From a checkpoint of a small mixture-of-experts model trained on Wikipedia.
Size: 20 layers, width 512, vocabulary 8192, 153M parameters.
Experts: 64 SwiGLU neurons an expert, 4 picks a token, a sigmoid router.
Training: a variant of Muon for the experts, 1220M tokens, 9308 steps.
Below are experts of layer 9 (counted from 0) of a mixture-of-experts language model. Rows are named gate (a neuron's input weights, with its number), up (a neuron's input weights, with its number) and show model dimensions 128-191. Each number is 128 + 32 x the weight over its row's rms, rounded and kept within 0 to 255. Numbers have three digits each.
Before each expert's rows: "gets" lists some tokens that make up at least twice as much of what it gets as of all text; "mostly gets" lists some tokens that are sent to it at least half of the time. This comes from a sample of Wikipedia text that the model never trained on. Tokens count by the router's weight.

# expert 11
gets: "\n", " to", "==", "|", " would", "==="
mostly gets: " would", "\n", " made", " could", " may", " make"
gate0:134137143124113095154110122161155126155155137083136086146048125114104151116126127123160138129121109134164082147175143087084078145081125091087111140095086143142100109161110117138125095119119152
up0:128104116137103094101121094143136114109067103176152201151127121139127106148122139122118131058124163149183130070160111099146225131128088136150139128122187184132109116113145163154101147099174136
gate1:164142103130131082156158137160154129160078080151181126159173121139124143156130149139128125133102141141105129170110122135131148142092124142082062122066086178122103120163175141138108081159131154
up1:098100132136125149082146099159126156072134137163097116113114130132106137096112103058094167123149098149153078091103165106140135168143214095119149115176103097174084076137114073125133153129075079
gate2:125136171132149137109139084201171138137135143116127100127161107111105178123111138112077118148128139153144143150081057129120095135097125126130172105136132183135103192123116113083061113129126181
up2:130153117190171173101115152170193146127086087172179083177140087127152143122113119111079083101146101114127119139155085134091158094108140095125157100140119135097155128149124152122098124140132141
gate3:113134166135124097122116139137112106134176156158152113158116121152185079118098171144124139107104131128116082123093142169148133131117137070140143132208079143069131071096069085155108178146157106
up3:075104118172154146101115109135159165107159097147172126121110158106093142145118097083131142157152154140189109122116116179155064134140141168130184127127131131086136145093133142105102176090186073
gate4:092138140124141112119152175135119143111141156114138167115154112122106218129127146149125125098120178119083105110102128133106102079141147108170085095072154134131115113170105117108183121095153139
up4:146114158107164129141138108116160122146113086130097167048122127110109109137143168056080142075144131130093168123140121157112116133102174113142110128209141162109173168126150114163145113116155166
gate5:154152105120093120089198111094128154053152144125162167134103135092092107150173106156122123087107096141117147145152123133182135062110147146162104095077154144152116106116119152083190150099114090
up5:109138125160057099176085142150132162161090145121115110154196134125112133050191149170096130099136123142175129043186118125151152157215172136161147128117155169095138150131146078105092171110145070
gate6:067160183103106100191086164125116118152196157088168135142143168113056166091161107101154093152112138156084130149118108178098132102140110167171130121128106097120120097107137152131146088113079136
up6:167137167124105067142110169124108146163202117099150157120072164107082136109130132109143119148137126168106087110213085126066129150141118153132121108115091150029124080164139142109189097194105132

# expert 38
gets: "\n", " (", "|", "==", "===", " =="
mostly gets: "\n", "|---|", " ==", "|---|---|", " (", "|---|---|---|"
gate0:103124163137116147065116178138081155120130112108123160149087106135185124162152096123059094087138135108105185127116115142144182134138117121121161094106170157105123096137161139167202199113079150
up0:115140129065057148137100147167127079154156134105149128122190116096148092188102165147178076177101141100160174106091098156173097110185169138148054200058135128144099123124122128089155087077122117
gate1:197139140143113123174065112177141131070103080176132112121134103085116122177140103137101152091112144107150118162164137140132161067181132119164050109114146083198109151111133103112084121177172071
up1:126120048081123150150141188110130090144107145107110100137138146127148157174144117113081079094154149059130098170109073123127159218157118128105159085120115149124152157121140088105140144059142179
gate2:109090144157181156152141181087108061132142096105132145144162125124161147142131174145108142094139115143130130125123164170119074125076131184157112149148104151156152155122146144116171133130206106
up2:100125127112135084155167185085167085116144146091139178161151143144120124087139118153189136122151115161253133116065194125117135153099092110138111136120097138141123189145137110135122146127151130
gate3:082119094100143112107134105103166123141121115166119075152115134163126172094167094148140171115129141150098094176148123151129209099142126110098131120135152090100175111155059107124141118112153072
up3:176134151154134103146104136194112093144155083086090073142093128109076089084112166107158063148181091149121193094157110118191121115121107161147055122103104128147065137111109113091094128155079152
gate4:176165111126101092121153098173111098174143115166129129123138094146128078120097169158149171108149113113069122132112119146133128105160195108105121151217158131112137093105094089141121160172077167
up4:079116108144109147136105159140180116120094107098073093116138132118091161181175083135075139135124132090181158183163098106091112184174111108120130099010114130165112161145127096137131149149144109
gate5:128081134127093107099107077145118112085161175141140150101125130122104126121142084125086148138146173111107148149152157164145109098052123155095189117104102131095148109100126148170092156153142158
up5:073152160149142152157168190147100126159087129105148088085134133120153089184162172183186086074120136124149119108032102154083134161166118100165058126135179094185150150144113117103133103118128104
gate6:117141147145097046131137185135157099125146129100155149142136154114099154125155124169161138112169112106115136132108153127181122140134144077193190112095092159112089114106137114124159120141082080
up6:086103157100083131133126118096163103124112112104152175131112138107101140103166115141124133133147111143101147158175141108155105101133140108151091108104086134122112106140131101076140145164089107

# expert 5
gets: " of", " for", " with", " by", " to", " that"
mostly gets: " after", " when", " before", " where", " with", " if"
gate0:164096118115176091109089162119119068089113148087154128091150135148095145123182157098127155083103070114093157156115171123142132112080104093149100094157133174165078103156108150109106117120089112
up0:082164096093123169115178155136092186123114121104139126106127098124130128105080136105159104158102199156182154097120091133135080117091103203089101152073135140139175123103090143146124106162104131
gate1:148111132156106156120167114074140122155119129188181125082088120176129141137142156161161128110144179141124121132144106103124115165148047140095148155116100125103112118109100118099121091139168125
up1:140107133089121122144110130103127085079087191120073203149163153105109142133107122129114148113085117126145148111152113191103157097130180118171122125145125133172135102141113158188083148153133131
gate2:095131115145144114142123031141106142143116186053110111101184111124179124140168156141115111191207102191073070127122150102112138088100134105157130142125140116118124106139121072116141073072110076
up2:141146157096080141147101146149083118134108172131148107128132097120074108100113163111051175119116125136133117178125091183144103179131178070152125113141177136089140139232106133174143124130180173
gate3:162156134107112141155204058122091116105140181092120128044145127171155147164108128140132189087194132132122018166170122121113148103151099045112188141090155106158159167151139089148142088103182134
up3:135130064116125154098129067168158138148115177146169109116150151142183129161141151162161168174120087093131079129127156110159084160123102067127116170188121136111151130148081138146131127140152104
gate4:156141090106123116083104140179169118124147123096112104155152147074132161057092142224172149119169131084081096080154137105149173083158156152164071176104114113084121132140155153078136089087121130
up4:138121078056159139121083123159143137103189139120160081142166157053129160044129131185130143088103113087047127122161078115088165119171102164095066102117140092097102150110143107063079139082123169
gate5:109145169201155149115140100110149146118114159079066174083102132165121134074126114126137116114125119164092136092113144069123099072123159099058138125125097088159131103095123094121141189197134063
up5:158134167133115106140163121133091160150097164089156155158088125151130104101144181172059133090144166115153153171149118105115125101125149054132160118170141156149108143175118090151107180113098126
gate6:121103127132172114119128093117111119141133127179136092122216153123183155117096132143171156109172061239151148153181132153144062101153084089136182116173111159111130162128170140109112153122118152
up6:116162109130096121125143158184140154118146123109118165097105110125084052168181141095079147159065166066125043136131118163092120167083157179098135119128139160106168055165127118148112128127172132

# expert 51
gets: " the", " The", " his", "The", " its", " their"
mostly gets: " the", " his", " The", "The", " their", " its"
gate0:109147170134131111139128170122084115141117131181146162145092164136147161105172133148119171149123144090133136121028050077088119091097122072175146144173133123173107184142170190178111145121116168
up0:131111063126135173100117100116133067147167154117158135142157128078104143091110165141178182146110164094150136187066109119106096072065125080141151160155154132140131201137134118100148173142103142
gate1:097147121102134108061095172148132105118119140141135065140142114156123136075170129103143178130061087147068072156128128128092125122195090219158127133113145081134109097140148150158109182155143160
up1:141120090158153093135141073084109121087107109141145140174164142127169124093122152127116136140180123125146123096162140118162153141112156046068090160126203141118140136136156079154090126162164093
gate2:117156117101155159101129146125164139088081146156169116109106094072120182120164088118102065128111116147090155098139131108098114106161125097103089126140105130175106111169176076148109107139076076
up2:169083095164129114153138114106157142117112089102089175095148157157159123131082158136149137103182124115101087088135131116133083101155117089116155197144134146109098187069173092178066160144144107
gate3:194128101084140154132138131106191092077141112073127122173178133187171170165163126104176185127064125140179144117112128125105211163157156143095150144141113173116165135106182137191134118103140150
up3:069121142166125103127147108131098136163141153147118139143079123092142119108098122129080060127144099158088120130036199119101083134114054093230118155122071152166102160085145149155121122117132157
gate4:132154169138168180145105074140159092137131102144185080116102140099115148075157121110128122138144155164136166135150157181096151145155195180181121149097133134128100092179122214083116112129115093
up4:126128159108140079095146120094042116125084067112141169113126136162193124110135113137105130100117139110161152173157139181175098107101115084131074107110044193118116096141092117158136109160094210
gate5:173137108154122132167138177107084184195142132116111137181152127155087114122128138196133152153117135159184157130130097187148150099170168208164091166178102143126096145165066123100078168133091090
up5:148177081149097160158102096107110126133150112170195141064161097110144124116090056175141149137119144089068120134118161140062141183084114148132098157140172170080133138137167100094122139090176152
gate6:145104147143096099099161161098086147118105136143150108104112091103076148157189111153153087158114134147201171114139162137167126114110110117144076113116103141166118142190142094184055112187137145
up6:106121180147148091144123114107159127128129144123183149149126112188189128144201131092131115074167136163179102127126106048105146162121075114145170159113024185126189150092145096114114107102124192

# expert 37
gets: "d", " first", "th", " two", "ed", " second"
mostly gets: " first", " two", " new", " second", " three", " four"
gate0:119180144102067098136120154152080159131140150124094092126143146063125118079087157176089121066156137142125112206145103164078110140152107076155062135104089153123108116105126145140109118063128094
up0:133165122162175109142112157074152108093094120119119119104087127155155189162115173091135198164132149190156122115119193106137156125131086132082127119162116093159138131140146159130121139185085122
gate1:129159069115152138088089109186155161109133129035127145077163124111126090097165104136160134165062129107129104090090069142104137175074145147132145115147061105115114114101114129159162109182085074
up1:151139150124102152109135130168159166116163153133107141134072126150150127162154124161154154068108175126130158181115136161142171140094086127098144090151126154063092127076113156102137148203077117
gate2:108193140098158095155133099152139150172131091118129108148118141118129117060141177095150181132168145161090142170155147090131092090104132112139148103137115071095131130120142179084144186142124155
up2:148100093125066118109100136028160135101142153082089148145137124153099126198134093182071107178104107075103127118140161156144145151094094210140034160115109103122116156109134070178128095193123109
gate3:148169128164119121150084138104143158151201101091180137164100121082148094142133123135060130128114068112112133136060115152146055136142174102158053129137097177149152118154108082168101135106157106
up3:072162156137084142133119110169188126123122158071103112113177135163048135151070111113119127113116109111080126109155143121103172120136092157119121163072094178096142147110117146147104107168066129
gate4:182131174164146093110103149158123153128063194122082114130155117116100169121107115117137175142098120149147159085150114103116072172146136102109203123089136096127138093165163122095133237154115122
up4:092161173106161129145094168099096063094149062118137159159103160170166159067137183152098167152187160106180110133096103197098109168109184062156135145157142132101114148113106131121146122143165131
gate5:151114157117088094133115083118140121119129189049119116156157142117196150191048152079124091096075132121092065180112124102070124117177158095131142117141145122128127149102172105129128118136175113
up5:148152136106164078150098096107136109108171127142114136089108090138094135098093176046132059129113130130101113127133110114124153123169065094099227175094077135081125128104075106163094116130162056
gate6:170124183073162178097119102086076115088113102103144144134138116070135131107196122108069195076112108093060130153113124131140136168170120095105106095119107132100107107139105143137151138136143133
up6:170151132119177148082100102087103105130131182097060105091131114110135113130156098123074128062121163053143152126162141121154108141171126128104180128142128116146151129135092154136074127105131134

# expert 24
gets: "0", " the", "7", "9", " which", " his"
mostly gets: " who", " its", " various", " what", " their", " such"
gate0:082133075107136102146128160119179139144165169099123065141052139178080144128123101184165068132106190154147167118151137124176136144092119155221115126170137144132101172182123124170126104176125155
up0:125111140102099108111124096181123120116144117110160109122104112093094071107141158036175149122160114171148165163090153152180104146154166121071171101089168151116149116128125170151124070067136129
gate1:126106116110148102126148088206173150159132144207101143145068131168136137083134149136108151084121105124075114179154104114127103068135109074122136100112117123082114124164138144064156122136088143
up1:138130152147099111140165129130107129099119103111114125069189120137142120132136102104093109105100095064114163142065100184110167162172133080088161128110169106127151179080115159104150143159184109
gate2:106157114098156169105113136201182148115155138092117104104119155105179122079165101177141124114151132164121166151101087176116106150137135100076028104157124100075135144105149145169162108113117022
up2:130162102116123193139126132102085166102080144089129155122141138114130132105115133109056156131069167121140154189084109150235147106132042169129166150162122135166136166161179140104106117119109083
gate3:089128125125121134188071184146142098146102118125095117101113072118104117112131163156157140086159118161105123150131144097165130090122112113142106146149141134093121118157156078118157174108131080
up3:187157143132120094160083070084098168119167113138166087144099108071073120136149067119122126118104099094163142121142142142132135095197131153137166095139109119165095111128128129199188140129092141
gate4:116137199135141166145130084123089119113116126110122092093140146123146119145128194129079189085145097050160167140108126192097161141133134102188130172091179195133152195032173146148149167139158100
up4:114116107181134172076137110128170156176157075104133094078160113095094100143123140095170092184123141112107156143132174085143091135178133057134080132164122136165162133155074124095128108120151083
gate5:197117091163084133169116134112148104117113094039165127116063111134151104147146193143114147118022137144158158125140181119129075149080165142086047152163183096179134180121056107165165185143070118
up5:117128094176139125099101102061170097123112161148142082128072128121075155166077163158143099098121128106109121189190136103096202125147165156117164109073173182137147169154109112088122081149064140
gate6:115170096142122095191079166164084115100113153088161100086109088109092149145098146164136100102085124165162126178095164157099177123096142129136113170114169151126097111098103122119123101061177135
up6:121105105083107140145152153102103164118103142172096103149113122162102166166146131111150171146173219179039108162176146160148069137174103054133169069181098170099137142135136103137150117150069191